Weights of a small mixture-of-experts language model, trained from scratch on English Wikipedia: 16.6M parameters, a variant of Adam for the experts.
Below are experts of layer 2 (counted from 0) of a mixture-of-experts language model. Rows are named router (the router's row for the expert), up (a neuron's input weights, with its number), down (a neuron's output weights, with its number) and show model dimensions 0-127. Each number is 128 + 24 x the weight over its row's rms, rounded and kept within 0 to 255. Numbers have three digits each.
After each expert's rows: a language model's description of what the expert responds to. This comes from a sample of Wikipedia text that the model never trained on.

# expert 10
router:087123144139109117144127118119098148146091099151124147106079152121146116151101136087135111090117155107114103120111123131101134129112144125105089120097077171102131157121131129140121156126143170137142139125134128112150147125140089136124092105136145115061121123144162156112104146116157136202110158147088097163097149101100096129126110124097147162141172159145155090131124150129114106149084
up0:130101099114149159126066155121121093165122105117115137119067134138120115175152155112111127112146130113108139105183138126136088125112153118131130101126125124133079173116148140144107150114118108127138151116112126148113152163167106139083113148151136116130101109136167112151112124086135141147139155162094119133103129154123117133122135195125135132130164114173120083127118155138114104126044
down0:102154136127136105180165111139135075082106149127124095136172106144149140140135136079120120140133136157138124140112133142126134125151108111115125136120124159146176080093181093130142144142133159125104168195106139153130075097121129145153167135145107125122154095138138089111130107151107106114130104119161114104133178112131086115161125127123125118139099156105087135124148141134119107110186
up1:115105140140151163140088144120122088148087153121128127102148116131103133116119085122115133097152141074100146128113147136082071139169135151106105145137124119116118133127142165125136157137124105134107120115163140116145163117135105099118124151154142111083121139126148154171132167087135131144091131130157112125162115090153122152105142174126089149206150075132127114121125146108154112145075
down1:116127129098109135123116085123140106082138137138089085145077114131124150077185122073164120169121083103131083114128126146163143083108139129115123103109149113162121143150150088137090135108163153143132126140092086148113153152125108127120144109124100129143116115144126121128180134181117146133149126123151110093099104104114128114155094167150104108089163122115115140130128108144116166129133
up2:070141106133104102137085103115126118130130191127126143092103144139134137179101110131094111109137123101143118113133163126174129169082118116174136116119101101108146119113120128142149129117149106136113114144135177116108094121123138122158155078130140084110133127126133130102153164143168114135078181096141104181156144111170130088095134115093129126160106107141124093140121113140123123110133
down2:132123105131116131103097092113119150115140112091147100132160177117151055170113144129073175111131128156165101120148134135136167089158114135118128124142131128163131114150163143128073101105076153132131107153104104099117110163144117125124109142131146163130132114137141134102094157120121103123084175142105128157156112118104126117140091135107092163142149097068134133148132115143133106114135
up3:103102138088121124135132120175103065125147117072135062112103118095139123125132147129130095137118134108113137183187115118132141176122147149090107098153105159145163154134138135102126111158130084140124073124098171132105163161161143109114128157138107138115156138125118168118148157095111110130125144112134114158135138101145148156151128151100110152158143142142120109146154121122145086139113
down3:106097105178170116136141097137091171163193103143140123140142123146125105128149130104095170105133146140149136145100111140152143149102144119086068146148114144162122153148129152165155094120133151167141116133125100114138113099136158137123107094125140158156112128138135109078103136155121081113128168115121086140123103169132119154135118165139147084131144093107172143138150102111150117135127
up4:104161120111126117126122148099140104129107149179138140073186117144126105139110111129132124121150146165141110120103115146150136139118095121120123156117162185072152102098120147127177160149124139092124138113146184110116118115099135091139150109134120152078115131111172139112144166121144082140107099145119094211136138112127107111107148115128120127159130132157166121141161133112107120133146
down4:128140147120091112114113124153128162109125112104147122154119163148169092138088147163156104120139185215116121161128120137153138143133163169143178077127130112109144136129105147112092113144118146146123112136133082099114117132136127127142112158142147157110119125142123137085167129131112080116090137129107099133173124093124110106122100088119117150154159128097120109083134135151106163155121
up5:094200131139115174144179165118143137131093131148116118133105182111131134140118109146125128132109131090138187078105112118151133110113114132147100166081129096137137150155145130118137129085119151142143147135141123148137124169120123100137148071159171159144118101109166112143181104151110120128116137149121111140080155151134120127117118108096115108099178112110131102140140163116123118150114
down5:142150149095132117159136099149142149094134151105117097119101082133142128124139132119120116137150117185083125125116121145094106132084169140093180138121131132136100178082106103127061129140120129144155136171118116114139104116116143136160114179117120136150118127143128076111087143103114149160146112141147137111153140102115105098169144139114132144091101176132124111084081147140104129144150
Description: Opening parenthesis. Opening parenthesis after a name or term, introducing birth dates, scientific names, pronunciations or notes, as in Kobe Sanders (born 2002).

# expert 50
router:071146107131102127136108133096127132149103125146129096126112115128149150113162129155166094130143186095150125093135153134140143161094140092131099119101086150097156116102174127162123105082189159116119112083117133157114130140147095132136116103126150127125133154150131111111109170130163127171125124133107092145118110102062132130138087130141118130157158137127169148132140125138138099158090
up1:117117084133130138138131122106169110108071116148148092075119104127163095132158119154131130150161136082143137155113114150163104124136135124099080127098115147098126110124157098112115140120130127155077107116135157154105071133121130160154144130111155125139150120073165087125128143188113090105143123168132130093134161122147131154138103095119130125120152100128134114153139095153142119178104
down1:119121112064124146163126118123120098132150095104128133163099084164102130147159144145124107114112090131120137104164124113090115089113124132137156116153118143142161108081110133108144133130135087116156136176075145110112193153116097116087176129143068110097111131169099148118121109108135171151161134126116126144105119121121150130106106165151143141133134121135108124135110149088103106113155
up2:105156145116158122142126148075130117177130148134131174103096159127111138105152145149137098092131163111149124117154135095121155117139101079146147134144142135162166126118142112190152129116127135093132129122107114142094154118122122135121164116107125139144160128185105098099091145168141141145120123073110106137114122093084119122151121190118139123126102178126182118128148154163120127131153
down2:124092144153117121093093120156150137149101089141141119111143144126112100144125097082115190141174132122115140134140156182161127132084108129088146127125135139076137105172157131139110115109141135137102126120152100093173126136117134103107115131147101117125154134101122134175120112102108077096100151132118151085133131137154169102154119080108112154118124124137115143144168073119091117144109
up3:071084122141105128129099147161168178105122132153172144116138161126120126115114120142156117109158161125139115106081140158117096123144166107155085127169135133092165069097143115084144090130145158145115158126129135113124130149158129122119120114065130108119128132152134130116155152126120155134102111173140117135148111106096162151145105139141082122131103107110183125118155156113137101145119
down3:162170121155120128112143130099126096144168088146119087104114099142132107121175115092122135140105087150116146135162165107151106143120067134106134133094120115167110160127127130163127165123114105095153042139108090134166144119094131167129112147167141118140103114111119130100102130122175146136145135116121139106121162099159109129119109138106142120145116143153112134094112084154131146099108
up4:128178131153172159150167131145163130134124154115127098123154116104109188119140103133156107133133180118154130118157130123135075105116122090101099108126125102096133144137143125115109109113110102156119141114114127144145102163134197140100162132110119140133157123120165088129118137158136065150087125119111118121108117153103152148125116136150102186104113143123112117150105111146066162119112
down4:100112155085101137119111137086079096105122132097120148144106116098133128152090128074095120098120077158124148172126109135115158132178170155094133125125160135149183118124154124137116129120148094140132112094133131111144156088157097088136125102136122118080123098132130152101138146115083139091142145122140149155178137127116120112154161083107142100116115123130113118105146109127172117109135
up5:100181094129094109148126105105131149126112121146148084124124073115140177136128163099171122142119150120126101164118161077113117151087152098113117094119125104155085120116156139096137154105131089126113161155118130143109115095126173117114156099104147106126129114111132121116112112132093114101139131121124129166109120133144165121083133110142155093140108148164072100126171096149131119172118
down5:135104155132136150108135133121093126058134170118081144153097176114109119185117066176111139141096072127102134146150127129152155110148096132172138116112143138140125123125107145126122098136105147167129131142159177086106130147157129132147108127112125135128105100133129136153110155113115104102123114180162126094149161143117105112165135099110156150147105114103142114123114148132147155099161
up6:167144112120146097127128183122133180123162143130079104129126089125113101129101150153127142138143187171121110147111122114114099147136142123153146161085114144145131156128133133135150110103144065174129138135098129134088102114147128120087156136087163106151121117134139165097115137128142126130159135087116124156150128138095166117130111179164113099133132152125106115092200128127124125146119
down6:100125142112138133134109106123124138080117119105159138112125177126097125151131103121158127166112086087085126121146119122143128100119102155128128092132107083126080091090105099132146151161090173150149091112155156119147120126182151174158128098109152172115101117119186127136123137145102077128137124187123126127129128173141139105112128087115110153118115113132109120122122097161132130113141
Description: Final -a syllables in names. Word-final syllables ending in a (ka, na, ta, da, ma, ra) in foreign place and person names: Furka, Wagna, Punta, Zelda.

# expert 12
router:078132115121100128129132106141138106140142115124110133141123116093140154143116099152173095161125141117129143132107133136137113124109130141119099120095134171109117163093121134132132125089171163105151124086128142095148111154154129135097128114100124127076078165207091165167101166164190132146136098132122095137106139107117129115107080131143131147135161139131090133145119160125162120160132
up5:108128087095110121143163097131139162151103152123155120108126135143080124104138159143087173123120149114150113146121112120140107160093148120121151131108148115133122094118146144144153129161121164125113149125167129124136121136134124163132127118080176134121084133122132141117134090128119198149053142109166151140179142094143105160109113112128153103129150121122106154121153105192136124096162
down5:117148117099163142169124131098110118167130149178130107111114139152115132115147089112084134146109115121130123138132087138075149198134096123144159144140133120146130109130104121095152153135107103106135101090096147077126169128120098137091127178204127117101155119128116117111122134157142114142148138103087128118147105114169106109151138106129087122113171142167133101135138121127115149147095
up6:135163116094121135144132140112176094118135155106137109123123143136106127142107100130129100186183112081111124135070174143083127146104137152119115142141121132152104137083121121099107142158133161104133208100115116115141134091134113097129105107104108166116087145154095103148118139161137146152140111106133127110141133113169162129113103148139099141156124140133095110129108148137150151182143
down6:129109104122127165178121112115103092132131147122125157115132163128136119128135134142146149115087181121161145111131107169120177134151129124155107108078144133093105181107137100133155073124095117185117089144140104123091149178117096097114115132155161138119143122119160117110167097135111159133116153127093111127136131138151127116145146166133094146140094106135164137145155096114078108142145
up7:096131097130114147134122139089128144087128176170093125124130148102119164133118116113122096147154159109113123101131118114162135164115149139087085162147139134129076139116161133163133122099180143168122137150102128119164056120133115095093140130097157132110125170164103138156104163162137124127136103161137124134114157101107170135078104134115115130154106152110116127164116096133129148123155
down7:174171124099102184118067109157107099113161128104112168154120106143104135109104080142155151129149147173124133144171137175082136096143158166151152124089124140095101142107166074127125108139081143117128134125109131117102153114142107115128133124146075142129122136124126117087136114122123145143115159116129105092155137131148149161112139111139094145164093114110141123125120151154114101136114
up8:134103122107125146111157145137128105123122138149106124139100078172147132129087185114127144144155142106139137123136134125141096129155123141129098179058116195090100133127146118118141128157139128140094134105102129135131108154134140118080104078105143122149143152119132139151111189106122121155148135134158156116074175137144155168175130109158089140127115120128120126144127149130166119142090
down8:107159146159128129138153171143147146123118125120139134152119133113144162105120118139177090145176158147124164121091115169094127131068131128135138171095129108138139148104134120148112090158135086110130117169135142165148122133142128076159148139116130165150096114146141131122088120137134134139100113133123158116174073119140159116136098123100098079128126144105153090137092112127105136078172
up9:128139187128121167117119106148131137119156109102135140115168098079097130101151129115143130189135150118129134146098129127121161138120129107187094170115144152089129131086128151110161093170139158106096134124119158134127163159085129124130142092148129125118135164069116148121139173148130143123151148134147117131133103165128165132120133099122091174112149110100134131141169101128142166160137
down9:108122139145162141168147127140148128110099159182111132133102147136130087139116175161107120129152103133104093146091147117117129076088089114114135105115146109143126145109091104100133140122134119128137101113096114086065153130136144121155139158124147177134119143120138140103134097093123120116178132136135159124122074130176136175153131134135103140130121129141156123100134119159085167065125
up10:084136082126115171128097074130155144121136099149158155127120078094164098123097114125120133159123126136102131082148138092158153151120138136123155105115133149108145127114113078150130130142143129162109100137107149147088067093127121128134149118129099127154109112149140114156148148171112130129098143127137126152131122102149187099092093172139073153104138133136154140128120153141163128158157
down10:122100154120139109178149126127109117125110134119121107136085108155088135127085129103094110095125126124133115168143140145119108135121103136170148139084111119133097113172156132107162158137121136110123151073098096106117158115127130142127123113117129111127136068096129124075182129128144123108092132075113124141099135102135138158111097125124103124140112113111197102081153132153114173091102
Description: Adverbs and quantifiers. Suffix ly after adjective stems (Generally, federally) and degree or quantity words after articles: more, same, well, some, no.

# expert 41
router:129163089107148109156096122092135110130122114126159136165122130123165144145126131148149113101160148127138133134129139146125129098095169123141092135107085128096167159070117099143159158122158165111138096104163121135124165165153088111118127142113133104093120128152142114114099160136154124182161150146117080174147141133098135097120116101112106134160172162133141084145160165137110122117113
up0:156137114143173148162114101147142128149114096113139119140136116134114157113120148129087102130086140092148123084126128122100136105107187156140076122108111141102150134091111065138174100138123138126132141118113125113149121159123173091124100126088134098146163155146090063121105137114120124125126160158155143082154123112102174170133122115107154145124114124150169124149142147132103151136103
down0:123146104144101116073127171093186158132124153114141131142127136130141124122148104123176093139128131111126110105148090126112090177095141149124147100109136153103128144190138140135142109104133141131108141130113117111131163118146042094134113118098157113173127127107126142124125109110133156143077105109102129089125110125116107117121146123134120087118181109096129100135138115162078105160143
up1:132110124121115197112129110149111103140149073154107092118114137117124167119137083154129143173135144085136142096157142151129181151133165114115111164094134101139120124108110109110142121125100114116119116101109153139095164172138153127114134078087146158091144126132108126116072146123131131125190110105107105114123126151117133119113148119124138115122135155187133121151114169140119110171092
down1:129132134125071129118123161168120137120111108159151128111142117101123125139178144139116106105113139136106167126135115134189133156111159108127126088123144132121097090111184111134131117095176118108115129105128137097160080138115114158134171107130123127103100110150161132110126139108136111071076085179098106145108137110136119097135109144142106169146122158091109121120128092109117086133088
up2:117122134125158155142085171086111158121168131112160118145121094107149086148107104174149122126105105168139120154151071178137113101124169123097149123114127129106148139105130155151160124149133101120131147114146168112142161157112132114121090138110141112094127103112119086141139160132137149154158101132136126129131121099084076160131109091104131106180163135117177100116127115119130122169128
down2:078121110151159154105121100130149125102138170138104112077122158141097149101127111145115195117073106087133110134122143096125141158157068148094124114161122169150135129158099127133111177095136134133140124139126151067097134125131147122129104159152106107131088145095133120105167106123111129078145129154124143113120105106128126100151150127139161127095122129163111134137092135154144162127128
up3:138189147140191156164169119140115107124139088115095102105150146132117146151095125128120082144148130147142123144162116136129133120114093097144145140150100096106092114082146103095167148118117136104118136079166090134122130089111061121122152124112109120148115100105158147114101125125129119118141137162077107136143125142116118126155136104145125137148138155192155135112123110134076138140139
down3:186101103123113087096079142100144091097143120084135155130119123092127060135087146082153132115098098167116170144104122137158127105141104106131130120128151127139163119121123132146129121145117135119159121119126151110130139078117115149138163150127144104116139090125103111155053145125123125136125134111114153167115139136160141093133129113145146095125158124089111109143126191094139128141100
up4:124166142128128148125132166114125115128162145100149141121164153146104130105126124100139092153158104088128128104126109129115137097141147090113127163100124117115129173085108119167094142140154116098092185128107132129176165126110052145167132148148176104135093144105144157102098130138118090123179151120107109119122136135133144086174108100120110134131138148131110103169145120141112159129110
down4:138114128177155124118141129157139130129108125125122138127127145136103133118090208138111162108141168150147074175135135144179125119103161138137096078083153151141163096149104130111121130152125114147141154104140128138117106123134105154146143137158152115104105112134107170138114148128101122143114121163163098119141126199142170142108111116147159140147128080087134140143113179147114111152118
up5:130147132115159138151138104134134131094126100133121137164104160144149136075090142100138145137099145076126088139128139127124139167139156119142110133128116097128136157098154136137187112139112092178084162095115125142103096167184121093127159151101133163132105132111132146089127122138101147105160124096107121131118115136138133060093129163144077117143128118103138130139103142132134139151073
down5:110129120145054148149101147172123142135089132100122099122137107123111097145161129125139115136137116122136108123110120101149075156123166091154187096110110110135083146118114130101121128098131158070153139121153154171158098116113150160136125105119171078092124130146129131142127108088154120132140111107133147150141113136117108186162134118144110116122129152151129122100097084159140120089117
Description: Word-initial syllables. Opening syllables of words and names, often after a hyphen or capital, such as co, oper, dem, Gommateshwara, Mid-Ohio.

# expert 18
router:109117134096118109142116144102117122111118160151135103062149116127086146110144105149133105121114186106129134100154150143154108134154131146120091112108083155126112161091135142140137104084155167148098088088127130116123097152170124117167133118091181121085132132136115134143114154138152111162131131153114103156125158092138135110133073135132139141160161115177114128106173134154136129150099
up1:108096136138106125134135120101153148119113135165167100110159086146092135074116122101105119131129135160137172096100163138142131066114110123090121165122117136143121115091080115178132122119139146095103127116128136145153097055116120150108131112131116160132138165120133105126126178119109131151112153132156119093122108135134142091153135179151102128129112133154179122108153131175134105093124
down1:107161146167150117151176110114118111167159117115109111169117141117112098115111115112164124099154097112105101122153111166096116111167172175107123141152158126088160100120105138084123149087125094156123150131156108111116155136119116114141100134146131123108175135144134086109144126119117123114137152155111122128118135137149110183134149099123130095100111152112143078132108143155071119185147
up2:104160131105130174156133155086129104144157131135133094067147124108118108123131141122117115151107110106132135133141107148160113105156131114103140159100121153109091140097109167109115123144164154118100112118108141131115138132134122154098091119142157105115169134129135119122150137156161096130154203145150150169139136130153117105140143124173132136154142135161139117182181159203136102142109
down2:128129164165152177120131107112118091161139119114117155152146126102133110120099162140123125129102121146128143144143127124109085136136129127160114104140137100171155074100116079131093098123101118155092188129130128108151134159080104099171100144145113133120127119124077142153122131127127164110167126154106125115107143132171127155109158077115119161143131153074112096137095145152142093109108
up3:104116140120112093173145142099115116120117150122163112098146117121084110087141177150108104122134123134156200128125094115126071078130087155121108088131131120108109112125121142139143127136129104145132093104091137153090126162145093139100131094121164094140141144144142118123156093168132095142143141128152105108132092104157129079128119156143116159150130118112149093129137150172158120156094
down3:152117130139171141155137112076113093167139119084098113174159079128154116119141140110112143160124122168105145123109157117128103123132156147110156140117116126166170136127102124146092143096129120085102178145153126133192140113091131131150111148134113148120116170151090086148107146129149154150115157144102120088107149117152119161119165081107120139124132150123119089153112160108134103103132
up4:134116088146131159139113111125152124145150102149172122125131155112085156126113088143128126157103171158140132105108141126151072129148176182126174126097101114143143128151109116133153131108080180177147123098125130073109137121142156119109127153102112158080122123135105144132159142124140116133139107162126164158094126119173122086137120144132125136099130110152109147133108128111105080086153
down4:159124103133092114112183094125147162122091124131117135111116164149182136167135144141135139088113070084138118124151115129156150134110125095106115140115106139109074091117122165093130133113126116136134108146095152155125116157129127159140117117122158139158126145112130138137138113101108165115135093095184101136120139146090153141105135144191118110152118142127168125145144091145119124110058
up5:114112116167110109131139100114171131124116145138180127088140139144145104114121156111089128135169162133141132122093126111142090128129165135152099099133148133151121150143143132097118123069119105150123092106179095142145144126108150123134108121095174122149136119123132161136173112130128146153176122129189112144187138099137167107175173124114149157128115119130149099141128163099153158123091
down5:155186142158130147123155135136120112128140094116092119154105155130136102132134107151143095168128092127120162159140122154133142117190096135159132130124103091107156141142117122152138144115142134131108168114117107113095130105107110177102138131135129112143112159161124111110132114092112131110113120135132091082095135159120094153108070143161103097100151120127120134110151124118075094167201
up6:138185116120111125100098144126121143126070116146116103112137079115121145154162094132117118111104117095101152121142126073145171132151134100116076138112117142131105135119111161117118120172123122137133092105133174140160143158100084145161171089098087110144148110143108145116124142133157100142130125184146092177133122110124081136140107135165131107116141130133086137127161137144144145160147
down6:113126152131138180168121117168138170138147129135155112120109131130152137152125139130140142152141174143092110067073123148088113128079159128133153133096130127100137116117151105147138164087113140107117134128104122111094126077127126097097113102159087113135148093097138124146185105111127137107131138114121168106128125164109178112130171107099119159105117132094127126141087116103108110106095
Description: Surname endings. Final pieces of personal surnames and place names in lists and tables, like -ton, -son, -man, -ley, Brown, Allen.

# expert 16
router:128114113105144123150124120139119104085152124129153097124143113118124145132160096165156101138121146125104136109097123114121139174119135148157069137093091118114161139128143142105108124075142152128175101088139105112134112132133133143132098139170124068091110125153106126157094153140179174204148148126082106154136139105119118093145092099135118143151150119147112087129123124122135100147143
up5:137117134124147145138165128103072126145148131129127168117145103122151127117172117111122104096119111127075077132153138091091115119117158128144094095108152108122150117101157116144104098168109081118147130141087132091108075136197135126121166122133128122152158117115107137115111122099175134146100141133107131084115115165117113147124124157098107055125151124117081118126128143150124137125143
down5:120143081114102110090095145126147146123091104122101095134138142138149106182084152143126143132136157160174140114102130145118135150124113112116135147130120133103117130136102130113106078121094124113122141151160131148109159131109186130122154142119092125113091092113141144124139107101089119134185092092172123153119134116161141062154097149114125171153090117145186134109115125106118106126125
up6:152113094099142146142178136173126153120119139118152114122156111093162126153171113155160103130146118098087148093133138138141123132111129153134073147152147078118157150101122140141100121075122121111151110115105146128112146132132131112108136091186104077109121147132092110160113136185139150181155180143149108136165145133133121123148111137125116149108132130093081108115140161123149137109121
down6:119106177111120122115107146074149092128118142114119116103090186121119128107077150103100127117131118124135154124134130127158164121133127096134178114119103138145102071154116135141170135127113143146118093168122092081114168127123085096148100133103159128123110107120142154106143102105105146113083149100132162122142153117106175162126099138153089155163156116129126149162171125141109124131140
up7:132135139150100092146104158112129107136120141115144079140138127104141128069140103133134143077120127156099117138102161103114082148128131156132113109113146189123142134119104112119151099085160155071165143150097135086145118091097098103130095079122148107130101139129138139106140120083120110160115066129127125130130147099078093118079151111133129124141121111113128106121143108102149125160133
down7:122151142138098143074135116143160134117136096114138085137143155126122111154136118112168125127120151077129123132128101129131137102146142139139161142158121179185132117170107120125121110094143126130166075102082097124148093109156115133140089143133164121095131128127100104162142128114162126117128132105106136149118139144137075141151125157152156132168173160172099152108152116117146101126197
up8:122096139154140163135093151139140052129115158104117141121124121136122161163136158129151117121104125141124089088165096145094123115131116079148144109137090123106149126122142059117129145174105091146126071120128139146080122139163142181133116136105130114138138114144110135173069130106172103135164119121117117129120103121144137112114161124167122128168161148165109136127122123098122131148126
down8:143143120146135162145116155167133084112102108148079143149109120144097140172112132144154100170097159185134133126127123131117093137137094109124169112157127144071106129138146091142134118136090108142125137117113167160077171107124144157125145124082083176113099131131151096150109118139109110157143120142121165149111126146116147140170172111135119137104083163143126123088112124109116142142122
up9:142107157080150099149136144181138104098089133120127099104157075128131100170145107165182110161151119104126105119127130151135122175089090191126098094113133101116132147143187103122115147139138134118126135110124133127097152089126111100150137124165123122099095142109099129105149137146107145114106122116125106154146150095159139159132145113122130181141133136180112110117120144143132137165147
down9:135150137161143127133139124127142110153174130138137112119089168117094156066131147119097157064121116115138129099145116099123141094115158100118138132143126183169137134145140126162118094103084128158133129148143096140133131168109139159081112134094130131131154133129141146143127082103183184154119140099091136134128127114116109136111102131137081117119127097082125177151136124153155122161128
up10:127160132138113182128121099109128162153142143134107141102118141113100114071161119092168117193146133069089109109129128126155112139129150164159142141117126113130094143101085061141106110124177124188119131132120134125143092145119130149158145148149162090133105146102145129156124106159128121142117088110144113113162125152109142104103119136095155107152129142100136102134143156122112132088115
down10:108112125110104140111157119105140085093111136143171130132109136107160119141143123137148131130104073124094138144139143120137139162087136136159137116168129116097137099143141082119151157138105162111123160116122146133128179181098143161144102177086142146121163154110121115170148139150099124125071128126119091120138144132149120118141108128181113108073150108161151111127144179141097101158119
Description: Articles after prepositions. Articles the, a, an and another, usually right after a preposition or verb, as in with a, of the, obtained a.

# expert 58
router:074113141120123106168153102130115114124143106130134115114128138132125166115123141131133119116130153123106089161130148151107143130121122132151116094108101153103153116111119125160152125106142144141154083078145109155096131118132133121136121108147167118093122146142111142115073162121177105193122110143139092161088153103144109151115078134090107163155180178133139113102140162179088133117139
up0:069136130142173141160144140131118131123095103172136135151132089113129128123150183116123123106105143132174125131139181135112127162147119171168125121104089131136112100131121162148153145114150157162141095140139099108170103151130125128151131138107168121149174123153124068085122103115137124111155098138156142089115119142125129125105137159111096136114108132132168132149135204159121155119113
down0:167131127138116128059086137102096135133090112141157124100138120145143107137121122108142150123125126090108163150175152112173139131132100103109117144139134142116135143168123124138115106120148132131125187138137117085109106116112128133100136096130128155133160135118150144175141103141100110108116135117142142159153109140117160108157104166161226117127141125175121156095150068124109137127118
up1:116159146147154140166144158117118070105160182152132061162151126147134126111089139071136145124131129114127126112103123088155109092072132138145100101121122137139118121140121120145133095145110130114101149093125110150105094124108140142112156096120140123157102131131120120186132159148152136135116130127123093158145188124142122173113105167138140111112137169134103104075115125115109128165133
down1:136127114191094121159108089138139148137135124109135099115140138115082151177166097161131152153112121142109120172138094116125149177104150110113145164138117061158121183171130083159107103116174130125127159105129130102114139120145115137148108107117093115121138135163108129129175145147138142148075127139105121122146109148109120110139125159115124107127164109143109128152114127081149139167108
up2:118105112124123149139075119125120139131092094118118124113098099151069161117144109105135144148129145109138104116135155142168176142090153177098140154100055153145105130149132109144148113111109136105128171122095098143093138110129140069153103113146134129126151158129162141122107187110120103185133116119156112123096120138143150109131104150118135117108132149133145124120154159158085133154152
down2:108145082090110128136101121108136135125106139115082097156139135096098080076101126122148159119121165144151130083163151088115078136138132107110112118136156136129145125104098128127085110138135096146121177115135140107174124107119120149141094131133082125164109108098132119137102149133140123101167179144091117133132150133113122172104147084153124110126155125126104118147106104110125076176111
up3:149132133133156135175149142144117120128132122200163127155142149124138147116127111194133080140126110160086091170089148149096105140127085132140093111125132103101151131158141110142127120135129132157120132131156144131082102088123139099109148105180125145124135102105067120106158167123117134138120165139154107140118151079108148134130103120100092106114132184134147109132113111146100135134133
down3:162139118139095143119109174117118141125120144130131163066101144104161141200085160097144118123131126134152144099139065102151177157145127129107160137106125111133137123138131154120131154151179147128161095162115074107102148151157083128155159130106145132162166141157116158123152137142111129149135124153134153124140118143114141092118159159175107106159112131132120118114148144129150142145110
up4:120114104135120113160103127114147135110152165085114158105097117124121140138141152121102102139104118097168145131112099145132120162074101118154123137147122132125148122135120119166119131128164112129157091110148134105139131119118115112164160141120175155145180100123127102068106085157117097136154132136119091198098113136139153109098116133106111152161170098131089126161174137137148089136092
down4:119147142131127102126136130121124122113115131146100129145078126183165132137151061105111171141099126116108148117137147098181114137128082135139119126121127137120086113137140107081174114126147149138103130105142118105107087170139114148178124120112129154140165113131153155144132125106108168111068121141131121154135121121140115147124103157099123123104095171101155131137114062180162161122134
up5:143125156108108106156113133121143153180134120116118137150129108133119121143127206163130151090118130091194129126148148072143129139146169138126152173142157136139126137090118147154156161139136117119133171105156143137154163155130082105142104134157117141084148111120127168127108150094152154155140155133100127141110114148077112148144117118125111107130117180137120130131165119168109112108161
down5:161136156127142131091135123145146103128109086144180134115149167084133123145158120185116155160153106126118113075087172121095068091120146136119119128145103146104121115116148127131119117115096131131141103135122192113121106058133074144153158146118155129135078118108109148120111130110107145185116136095128110147103134125108137120138130099113133150115138100148142121131117122122135124091087
Description: W pieces and war words. Word-final w pieces and nouns like war, men, women, tax, Union, plus bare space tokens before years or numbers in dates and tables.

# expert 26
router:115133112146154121164141107107146110132140151133127175130089145118122142156130104142147101118149150119122153082110143158124136120114150150175098142143119131062152144100128126147167143129172165105146125105132091115158124169139105173105137134147131079077113134174112141101079174121180123184112135156091113144100134115115119108115127127131101096162174142129149125143141130150126136114115
up5:127082113139093136127179126155139111160109107082099156112149139110126126112107095112145120129108132101130140150095156113123131118114146160174116159128138144127183115093121064153133122165148135119133134119112123130125139158189143144144106091150126107107161128130102154117142211126128145127160132154146135102101143156111163139124120124157090133139148108140095089173117104127143163160109
down5:144153111110121112047098118089128098097090134113120122151120141122133079101126133133093120098110146128142149118161157107096134116116127105120097141106131138141148081130148134091129148093085086128162138095123104189108126130133136152176133168129130139130131135118119125106174150194147169125109105105170111103125124129104111107113136148120108127166137107099179143109151127120154120134113
up6:138142159126152155104134170141181138116091118132142151137108110147128175140160133127101094081119148152161125113134159089124174123158123125118166118173119138068158124121106127107140111138150144077088151138125116108156097111105103107163134124123146148139110121132145153125103134093154138140130126146076142183141153146126159124082127137103084144109168151123151124139167146162150128147145
down6:150088136161151133129164110085129138160072132121092127190119132115083125135081118123152151097129110176163105125070118157144130085118125101176135102119136150146157136164115139133145139141145127148162131116109112118134138114167067115129116147133079143130112155097104129124105134138111126145130106140139122120146113123165113156144170123134132135162113090149146118055115152126123125119146
up7:115135098156068177169172121137117095153120123127132153105111101145099149074138122116127096176122160112154115123157184111133130135166181119132092156099151124103147162098103120185149124110134109096146098117117134089167139126149143122120104120129119096125136113113110103119126139124118141095148111164133135128127168128074122098116112115111090127129109116122130096155100164155150146112122
down7:125087141116163111110066133132152093128107109109148084098099141143147102125138108119147138153105094151113119126121175117134121097088127130149136110108107111076188145108138091167118147127136166110137115112099155108114190109134132156152140144108106088157125141170111115147145134115150117110154107124121115142118065115126149087173113116141129139148173123123138130137126119141089122166095
up8:127117113145145178172161129097162134154168119121139136115057151130124146138097138132112152164162118102093129126120144129114136125106146135148095136128125137091126163128089092123140079151129164119149145123148135128164134107114136147114134103075106089113114096159078118115116152107148127173072169163107088139083159110090114121113114118130097126124128111128150137170119145121140120130163
down8:147135151100077108111141130073171097076115107108151108127132134181130102152096109107127129105128105135150173128094162187117099139142122205114160130127133106179133095119131152129112181099114154129124121139124172130121144151120153107119127141159136106125092120142120133119151135135105121146141153095147098129149101144129150118098139178099118133103144139115108132092150140163133107139112
up9:112098113146131163147113098098149122194138153146105127136079130157124134125082143105106120122171149148126122098130114108123126093153125158130129123128114164090106145130107092131168098115163148129160090119116140118160106128105152146081169130129103138098154102156131135124097189107158134148079138145120085125081131158122109116144107082112103137130133097107182124126124112129149157117118
down9:110142178116077091113151128099134138099100078122162139101124146105117110118102098116150088129114136122145185135116150109101102155170116153099127107082110114165147145135134115128110151117123122119134149132160140096143148149162199140117127101090131166133105083119121132154164124146131128151145094123161107132138118105123129088137135178128159139140124167124106102132129111171109112139176
up10:129187121118116110152100131121148128113099145121153100121173133133138181148139102108158095099125115126084125104106101126163162117146197118155095143137106101083115153115125121120157136122139118120129144111126123173159135168140099118164169147159152151108148121120132114111120125143139109110126074123122126131112148119117175097111124115155120066146129125122114099166111157175100171108158
down10:153114091152126125146166095135123141115135144090060128153115135115148087127110119137143173133150127111178128085168126138124141136137155153208132155136135191105118156142127113138147130157134136156172101115159095124104131095097108128141120140118145118132151163133120138131135127131122115136136134061102118094161132137146112133082182113113081116104149125136119160146120146161145128131116
Description: Quotes, dashes, word starts. Opening quotes, dashes, slashes and first pieces of split words like lay in layer, layout; ro, trans, paragraph; often taxonomy lists.